Weights of a small mixture-of-experts language model, trained from scratch on English Wikipedia.
Experts: 80 experts in each of 6 layers, a softmax router.
Training: a variant of Adam for the experts, 328M tokens, 5011 steps.
Below are experts of layer 3 (counted from 0) of a mixture-of-experts language model. Rows are named router (the router's row for the expert) and show model dimensions 96-127. Each number is 128 + 24 x the weight over its row's rms, rounded and kept within 0 to 255. Numbers have three digits each.
After each expert's rows: "gets" lists some tokens that make up at least twice as much of what it gets as of all text. This comes from a sample of Wikipedia text that the model never trained on. Tokens count by the router's weight.

# expert 28
router:122160122152126121138127136112086147145159094167105154156144125124093116118156137084166120109139
gets: " was", " is", " were", " are", " has", " had"

# expert 23
router:131122165167121144149138138136152134124173143148126125155110129112088158107109127153125095107166
gets: "h", "t", "b", "f", "r", "ch"

# expert 77
router:128095098183119151108157113143144145137141117143119138140177125120137122095145132155092116093140
gets: "at", "ac", "om", "p", "g", "ap"

# expert 52
router:105117141168113124140110101095128119143185114117118109111089146120158136076110117140105125122114
gets: " of", " in", " of the", " for", " at", " for the"

# expert 1
router:084117121185105154157176095102127147157160112100123114145116157094128148138141143142154117136147
gets: "u", "ul", "in", "is", "il", "it"

# expert 20
router:166110078092124088120115117145119177135143098090124170128140154133138130122106117133080141147099
gets: " as", " –", "=", "The", " as a", " as the"

# expert 64
router:141108093096129116125115137118162085099154128131109128155076154134151102134106128132156128129115
gets: "\n\n", "\n", "=", "Scientific classification", "- The", " | Episode"

# expert 18
router:145143113112176119142124109142143152129128097134156127151157169078158130102082131133155143117105
gets: " as a", "\n\n", " is a", ") is a", " |", " was a"

# expert 11
router:127122151109162176131101140131099116140102088133124109130088151124160108143078114137092135142115
gets: ":", " World", " |", " Air", " Super", " War"

# expert 40
router:115120105141163174127130154139138101114172159122096099099119103129133124104146084141098119103123
gets: " L", " T", " R", " M", " W", " D"

# expert 24
router:129110091152123176141088139145108091076178162175110130138153152133111110095119130125104095160117
gets: "1", "2", "| ", ",", "- ", ", "

# expert 12
router:145091147079127165142119120088101130142165122157121123148103168143158119125141171141148103134131
gets: "ing", "s", "ation", "es", "ers", "ations"

# expert 17
router:149112098149112174120149168145116133118134114132109158144129141139122132175110113125101114119149
gets: "s", "es", "ed", "as", "ing", "ass"

# expert 5
router:106101110143139139125145123142152138142128086144159139144127148120093154060135127142113138127123
gets: " C", " c", "c", "C", " | C", ", C"

# expert 36
router:097181145169130157125132175147104150115115100123132155142106152113156123124139121109115063130173
gets: " to", " can", "ed to", " would", "s to", "ing to"

# expert 10
router:179125105133100111098111145144113135147107147064168103136116115118124113130112092118136140105098
gets: " K", " H", " T", " | K", " | M", " | S"

# expert 60
router:063139074091158151124106095147085168146140109170124148146080136113100151155142144112123112125105
gets: " two", " one", " three", " other", " all", " four"

# expert 33
router:151113098155095073102134105118123114135131099135125102127152101130084091097171149158126171124115
gets: " F", " f", " t", " s", " p", " h"

# expert 3
router:118140163092137121109152146109129134117171168150119140127102103136114142138121083140121123107143
gets: "M", "T", " M", "S", " B", "C"

# expert 67
router:151132126119101127138160165105116151141146105118140114091185149138138137176113115123124157145091
gets: " the", "'s", " The", " a", "The", ", the"

# expert 57
router:113136128120100096146090126146127164164129100092084175139124157132146092112104122139104130161145
gets: " in", " with", " of", " by", " for", " on"

# expert 56
router:123141164126133137135123147164132100128115071127126132155147188156128092118139147119138135121103
gets: " and", ",", ", and", " or", " and the", "s and"

# expert 29
router:123152111140085143126173138102100085143146134153096142137113119097085093104102100140124136115135
gets: "-", "|", "==", "===", "S.", " State"

# expert 34
router:124183101100155090129150101151090120116128158116153159081144153175165172163117140137122137150100
gets: "th", ")", " first", " second", " final", " third"

# expert 69
router:153100097158081107132097087116178125106126143097142128128111101104110160100135127123174178092148
gets: " P", " K", " G", " D", " S", " H"

# expert 79
router:154147143156106100144127133135145128138126122110143151114173124146103111152151137087155099087132
gets: ",", "),", " in the", ", the", " in", ", a"